Below are experts of layer 10 (counted from 0) of a mixture-of-experts language model. Rows are named router (the router's row for the expert), gate (a neuron's input weights, with its number), up (a neuron's input weights, with its number) and show model dimensions 112-167. Each number is 128 + 24 x the weight over its row's rms, rounded and kept within 0 to 255. Numbers have three digits each.
Before each expert's rows: a language model's description of what the expert responds to. This comes from a sample of Wikipedia text that the model never trained on.

# expert 55
It responds to: Opening pieces of lowercase words after parentheses or spaces, such as ind, red, exc, alt in although, plus small numbers and slashes.
router:108106118143107124130084132175107135103115144071130141148098153090144167147103154102160127128103129105100103154140064112161120117108135149095110153137100106165110106173
gate0:085104096138116121126120135112105110129157149129141133135118117161164143090164124115134133103081128129145130095124138109155107099108103120113083149107118101136129092169
up0:145133177144126168140112141157163154135131116120118093113162126089100135130135159127104144126153111125125143128135154132110135166144131154130173116129148172107119156108
gate1:157056121155121125152095160159100143144132095142158109131155102159170117118122143104151120125113105116103131160134143117156130164145133163129118113155156152184128107099
up1:142086103154108130155146174168115167142114098108115130114165105163153120092107106097140153160103101164104096179124126161155119130142114135158139117135119106162168099087
gate2:124082172139126130143119125149138103094143136128125144142094176094131107118122134163121121096157152154147169119120136148085100138078147133121120152125140114125117093235
up2:116160104141145136141109158120128148144131149121130133155178104122165129130092121118158144127092093092104132139162130098129124159132105155098126146149106130172121111115
gate3:159133101147133136110140163093103098177137133118129157143177124124181146130113100115168100116128133120140119153130120137108111101145120153142122112127159080148123137107
up3:109115153112095105092116116123123078075143123108122156114146117120100147139090120072097157113074116097106134113155131128169123157127165129136116130138123096102088162102
gate4:134129158125123169150123122180057113131142158096174135131089170126132145114093181169133143166151101114146108131141121146116130098136122146141081128069155099136078157173
up4:091101079145153111103113167111196134127160132174105115166138090127125140095161072111145099110091115138103129110124180123153111178147116115141162149173120148128156106099
gate5:101113136117155150117104138131078104154122126135143093123109114153110134142094122119145167128114153115125120110096113106106150104105108125150101154091129139186124141132
up5:132140143121104139130112122109138161108149121102119161139133162085155127122144162111114084103153102131126139163154156103143098149163120136116147096149103095083132097156
gate6:084100124110151116107134160132109093111094110117097191125142145115122107159133082080217097077123132138111142152166113109138093139123161127109119115150167087167127142107
up6:177144151135124162135137139135100153125155157116161062129115116127134170113145186167075152164096107104161158125105114132152129112134084143108099146102105165092122123158
gate7:142135136106137174128133129122110115112184132131126128142132085126165167137107113138117117138128142147118118111126198140143101132104147132096123128125123094125140127168
up7:174119136108135163126137135095091125116161122108133143127128097143178139145099094118126132124127135144129114111144157131140156111107163168115131133125081104134149128141
gate8:114123118143117121122136123116136142158122119103104098122108129166127109137122148110199150107120124158139132138150133138110161114114167111123132096100120124121142146120
up8:118132129136120126121117118153117120107137112171135136058132102172124119090144092070107129138059141155154126098135146133127120116133172165139070124171131132138141138167
gate9:111072117130125098117116127160117130142096113129140156092098139126122185111136149160132124067088138132096169117096117110147146155144174112129137135122100091140149126126
up9:118134110060108084111136119165158156162093138180157139084159109161145138110144149161145129106089116103108143145149124142123149129136159107105130166138057082139092134112
gate10:070146127135119139147132155116090108109163159134096125165154164144114180101110109112128140137145168132117131121146121129125112149137107119126140127139151153112088089163
up10:177115122147142125130125120159136135155112124128151144139141089122125081135141139102168099108088116136131137157172154114164143146107179140118095140128107100163155179120
gate11:122122165093131121133124143177168079107152155113169167105120142115130124128131145144114160096144121134152140130141113137158155105123168130097125166117096067135088154136
up11:125113159084121099164121111147164082137114143123168153131109134121132121126107125118120168118129136150150110132142095153125166124160185114121122140101131056112098146136
gate12:164090090155139178126140124147182110091120137149135146134120137081114094146111076132139114163159128153109130133097121123134182126179139134101177082104118149140138159123
up12:148137114099134149093125074162124119118156124162146134128144113113114127168117130149101120122145137126104121149110122135152125146164143175162153108133161161133107186088
gate13:124121119142132130107117129123117129118116148113149136103066136097147142091102127105119111127157106128074140107114153119133156107116105128103143133149117121130133127166
up13:122119176152131119137101168156104140097138129116133148159138125151161145147127145131105110118091113106137137135174120110141081163120120158123129143146125148142128121126
gate14:140123152131161112158113106114086139094106076123131187099138144156163143137125161114140119145128148149102121150151117134134154125095150127104146122129121087115137147087
up14:143104140174120121069131145144163148124156181109093103135114146076129121099128081144104106131110091123128179077119174103122092119155099179112157125141145157165094112149
gate15:100100129121125123125114139139164115086100130093110124158075131123134168149164129132116149145156151089143133125152108160148118192128129105138143160178114095156153139140
up15:117093120101088116108167106141172130089094153121102100137127125089124158144164072140109161187130140083159127135125119171126114159127118108153158130157118112127173124135
gate16:108114133133098153144107068084100170117095136086149126136150130118124102139117141150146111137142092105074122145131119120131139093153137173115154154131119123113128086143
up16:140139130097103153169139098048092172133091118084147144111149141142099109142120141119106141163135107128073080121108083138114134122181164152121123146109131135102107073135
gate17:087138114115157105084119150135149129083183122109117150123101148093160161103132089162143124121127139089139112162104113093142144138111152120092124126123119100137094113152
up17:138123148167144144136097142146111162120098156115145128168127142132138117126114149096140096112128081111124149139169138120134120148131094157123147155169133157154126130114
gate18:120136167143109155151104114146153141161124148118115152123161129107130130124105130100117136115103084156051090116144105117108080148130126124159129120134125121110118118156
up18:180093089112143145134130144153094149097141105114166101098109124118156136122148153105117142137127118110191163157124148141130189101134108141124144134109113136129168149112
gate19:159111135110108128155137135162104126180140157075150133128125075116122123115090134131147172133156166145139119120155098130120166118151175165107123121106146133098104188124
up19:134133151135126124161125151117135094151138155147124145133111123153124133123101096104116107145093093152086117130130146126116106134165133164072149158134101063150133139163
gate20:098140148175111177135127146111079113124120133090092157132131125144113158136101133156131094174134126165100122153139104100098099089142124112159105156125091102128117083167
up20:144109108100150128140117128129175131120150149126133102144110111118165097087166132081150119085136115123144152099131163114147155186113094146123153119161157138104131162114
gate21:123165126111106146111132122131123096102147214078144103132125134080187144093127078130122120129147124126118114105110113133125125139076090146101127181143083159155094095165
up21:108095125146146145120100139111130147146149066163124142150128145155115119136113188147153107111105113095131170149188161084131115147125144129117118116141157130100145121126
gate22:102147104159140153112090114092115142078130121090074149150112145138140188144091126128129105102106137098125113175130132122123121117182145165099134134152148103112089127144
up22:120137131130109138121136080109120120103122106123102141102130123137117127125124113125098118148113138129105091150105118147134149079161129114141127123096157108081122122161
gate23:103100112149101130119130125104118086164087112116135160172107136146124105128113107162160118141137153113097111141075152128155093106133166117123154156157126075102128115141
up23:122115145118110118127106172108152149093173122167148112128117131120142153133152204137115119102080108164180129106169129114135153126116099131095099176140107128120139132102
gate24:143165082105118181122121099100111116139103114132123168100153119136122135136114114129137131136125101106140069168110124127167120176118099106116127129137161137078122146133
up24:132115121149157123084141165145170156112160154117139134144130143141141127094132100176112105121146135148123174101149142112116144111138146139100125096134079134172122106110
gate25:114121162124128140145108105163102137155162126114156113124077153071171116102060201114143137114122124087137132130120141096089134122099134143090123111134124144121144130128
up25:137126093129142086081155136140151130107121142146127139160149148141099180115160144174140144117108111147089144154130144134134113150167108136150131126134105136143126128142
gate26:141109128141154099131079145185120128114131113103095121077121120098155136075126118143145095133143123125110135126113092112143104117090144137098126118158141155141080114188
up26:141120126099113098123150101135154107136101099137123121078124116122123103101138102136129144130150161168124106111088130147119169094134160095126162085112160138107104125137
gate27:130106149130121166198087118163167121126133147137156165139138148138196160086137108115180068125138138119158120139145117111095128111075106172125095099162091112175094104132
up27:127135134135157079095113166083106136107147149135127119154121142123088129142140134145107130102115084125122182121115135103179087165141124091105122157148134145100106120139
gate28:126122126148126136156112165120094160107176140132145141143089173152159177133105101086141144098094126105115135178117171136131123138106097120111104118121118118131136122122
up28:116135148157143117134127129154127117125152148089107079132122118083099118097131128134171123134154121122126168107151098111112085174114135147116166145159130114118103113164
gate29:094166117184135133141120141111103193114131126116144129168141120096137137099099120091194090079107101145121149095046160142114149127102110108142172129136107147097120117142
up29:159101096072144126086127132141167108129140160123111162114116145154140140132161116176127124148157109086128132152198129106173124149153100139135102152121147122148108128122
gate30:113134117131092128116121135131146089094147124144096122124125211107138130131155096117164136117116129107143112174133104134132117101128126122058140105116106123181137098137
up30:145108108121102088113148121077154098079113115149080143096129206121138163133159084135171162122122127130126115178120106140130123096139138124091132130106125105175145084116
gate31:166086105140169149158120138152087135145153108146131153144120143149124159131129135141132151116131130122092124182121122144123101157115152143129093154174135106129125089149
up31:108160194143112119078099120108151097124138140107105118132112128103124116111123135126157099095143120121135163072135144095116166112106115143114171133108144170111108157123
gate32:137127149134130139156122118130067167123129147147143116136120145120116131082139136150144146070108114166086108132130133159161147133093143109099092165129110103107127145108
up32:121153070105119108131155126153121178117136139182118125133133106118105134119124133198155163110106148154055101118107171168146158128151126111067110153132103094122127146124
gate33:142123183139149118119129146105125123162121087100089156144113132110086121173094124101128097071139138116150116075152110140132165160099111111139115135143134103138131112128
up33:128130152188117142074141122090110096135148119142132151100104171106096132107124127141125121140125165119127129113141087125114157125074112132103131111123137137156152124104
gate34:117138150127111144161111111127119136135150130129122169120158146111147121159120119141160113117107180107128140158105141086158131110086112182107110203159137085145104084132
up34:156142135095103114134133087125146108172149094128148142100149071141130108139122123163108129131143192116142108119098130127126128084127149146129109127110131099120117155120
gate35:135109165181141202136131091159145086140135146117100161108122162117101099084131140122144090121148147071093108150132151110140164116151117142121151107141150143127100133126
up35:137135136123139171178152086142165088142111109137119159106146154162097110098122140150143138149154142089109109129127166136119142108159140118113103105107153153120143143127
gate36:109114111130112106096118133142172117129142112117153125136108132150164146101157151098103136096125156093095063118134155123169112119135142137101060124111142156140133104179
up36:112067116139151131177151147154125151133142143132106153127163176102095127116151052151139130135128153115148132133173087132089093121145124075167168102137133127108104130083
gate37:133124124182152154098115152126140132093144120106126113102120193118155142113124149088141114085133142122101139106090115092118099170118121122124101123114144147137160133111
up37:156129133139123124112154117110145156118124119127121122088136155130110127099121113115119148110149175154103111120067140158117141123119146094122111151112119126136123120088
gate38:093138102087115138142127106105158133139113082097152134128104159101139127151090155131096143141112143146076101115119147143142131119182110132151133187106155112141157104124
up38:107156083132089122099129076086130104135118079107156147154095119130122125148093151134121111153137146162073095089138146129154132109142143129166105169096161087119162119092
gate39:140183102117126129122088158123111138053179142118149160140090158110171161107100121147132153086133128143105122124110166102167094103094103147100131137120149109160098120149
up39:125103144168163145135111145137100121120134149120113107163136148119112143142134153094157098123100090097137163148157114108131135174147121148127121150148092157146116110100
gate40:146107116122137113094103150124121127164121170124135128132083139152134147108142132122142122124147159111078138154156139110160152149141113148107086092141111103114106121164
up40:173141121088145102132150109106114134159113134147131132129116103180110139119143130155111170140149155144119088124114109149126132127142149107118098132097128072098150120125
gate41:139118171133165090087110102122143114131146123111177085150122147118175124108151176096151108126130140106079138156106160145171139150122101153116122095116119135148135080117
up41:085136132129140091157151165145107156078114148092047161120133155158114141138137098096085165132137134120132141145154099111143125123126141114139139144136124127082122127137
gate42:145096140145130146141109102114086127134146116112108110128087092120153150154133214106152160131131160090149134126165110093122127100128152143137103115130193119121159144121
up42:077159144176109084127139159114173149123122136105145111135154175163069145114122110154109121122169089182106127106058127133121147152120115096138134128136089148131075150120
gate43:109135095143135129113132155130133185101079155093125080119119154147159164145102138131104109127079126148111110149125099144150163108151121140134163121177129103158131123132
up43:145139118170118121123155146168119181066093156078180105129104146143117161149097157136078141140080115157100094153102110150175146106140137128123153131159138126138126147140
gate44:116112116165129112117109131120130153141123153103139137141119156119151073151114105131131085151100071121094123108156113151119125119093117156086097106112155100167088079139
up44:128146119114152155167117121162107126094145114163104152111122109137137168097135141089126146103138177137143162168149165099152132158132151101151120154161091120093146173143
gate45:118166123106168105144122120098088141109142120065145149147126118108137124117169182120145167109104037160099101167156158133092103119140082156153113114086120105116122109144
up45:148168140111146117155129115109086112118136132085177164116119099124137104105177173143114154118099087145121102127117144152140119120138096149160111132114090095090117089136
gate46:088123148115128178094123159120156115125121105137165092146135085112130133097058142099171152153093143132141143111166125110171147115131125148128145095131065123119136173154
up46:157129135180110149131145136171141191126129127140150143106149112106110114121113117148138130133145095177056131156155105122134143086139136121138140127116089131129165103129
gate47:186115155110122171172118107128089135113099126105137125157084143154175123128138110149147097134141128120121125161159111102138126122153104124130163094132156143173127105131
up47:089135133171125081134132154126104158140140100102149188135148166132153126110102170127129128109138102143128153147161102116133128086128145164109123115124136097171108113072
gate48:173128090130138100153122145099105153119101118142122142163091144124112139166134177103143152147077174102140128172133082123148093124129122140125127122095174121112129135130
up48:154156100129127075135144128111090143115081119154147164118078129142111101130133146117082156145101165105108103145142113107125087113123135132105132119113150081120116127126
gate49:143123148165121148178106151110124107069148115077126122180105129104156140132100161089169130133146078121069149144127109145140154153123111106147143151138118083141108161121
up49:097094148145120110095131156125134132124087158110145121124143135150131141106093140132151110140101118148119149132155133129120121115129119097136102096132167114130141099094
gate50:134150158130142135103101141153133142099141138063106111100066169108179144092137124128134111095149112116132117148089127135145143108136141154119126132144113093152109096131
up50:070099146145137147162127136119131089131126122134143145146171111105109124125141132117115104145127123118133174121153099109119083158112105142139108154157152200138109142137
gate51:142114125140130161123128104143141131089151170107131173150070112142140123142086149150097138130112132139133144086110113126135102128140149201094146094114111117122140121159
up51:149142121115137124102144094123180165085115118109141202142132076122129108139089122123120121109122144135145131101142098127115110108148168137139122108130150106117088164160
gate52:095166148121149148156113121110132168109196149133144117117149130146121148119132102099128104142128135114110143075121123119118119160144124138117178112107088129158099133160
up52:098134138103115132129120154139163161076174131136118095082105125137132126147199129083091104135142109114104115099105126137160136140121081109163173113064112151125146090166
gate53:110116105163096088057118130144093114140068104094122112157078085143118128157101156108159121074130187148081154123146112139123121107107174116138113146175152102147108124156
up53:146148116091133119139134105125151152127136136125088097117131154168117142121150106107083105161128115115146130108117111165129092138098083141100170172090150141127138122122
gate54:134135132088162114130098114127103141104169135121168152142129140125127101084126176143153106140135160153137154083066140137164118139124117126150128129176146123117116158104
up54:125104155178101162121151145137113098131096130135131129144147138128132137111115110136133116128111079125117137142209108102122077136139115131109155129120118104176064094143
gate55:113177099133128129092116137109123141124118097182092122138127116182119161118169160104113138138069167098144112095171127116150132143122125130125091150138125106123133151162
up55:122148120128093120076147131135150130117099113144066103123146124159117132137153129157116148149098189114144085115152133097141158137171152105112140141120108111110107123121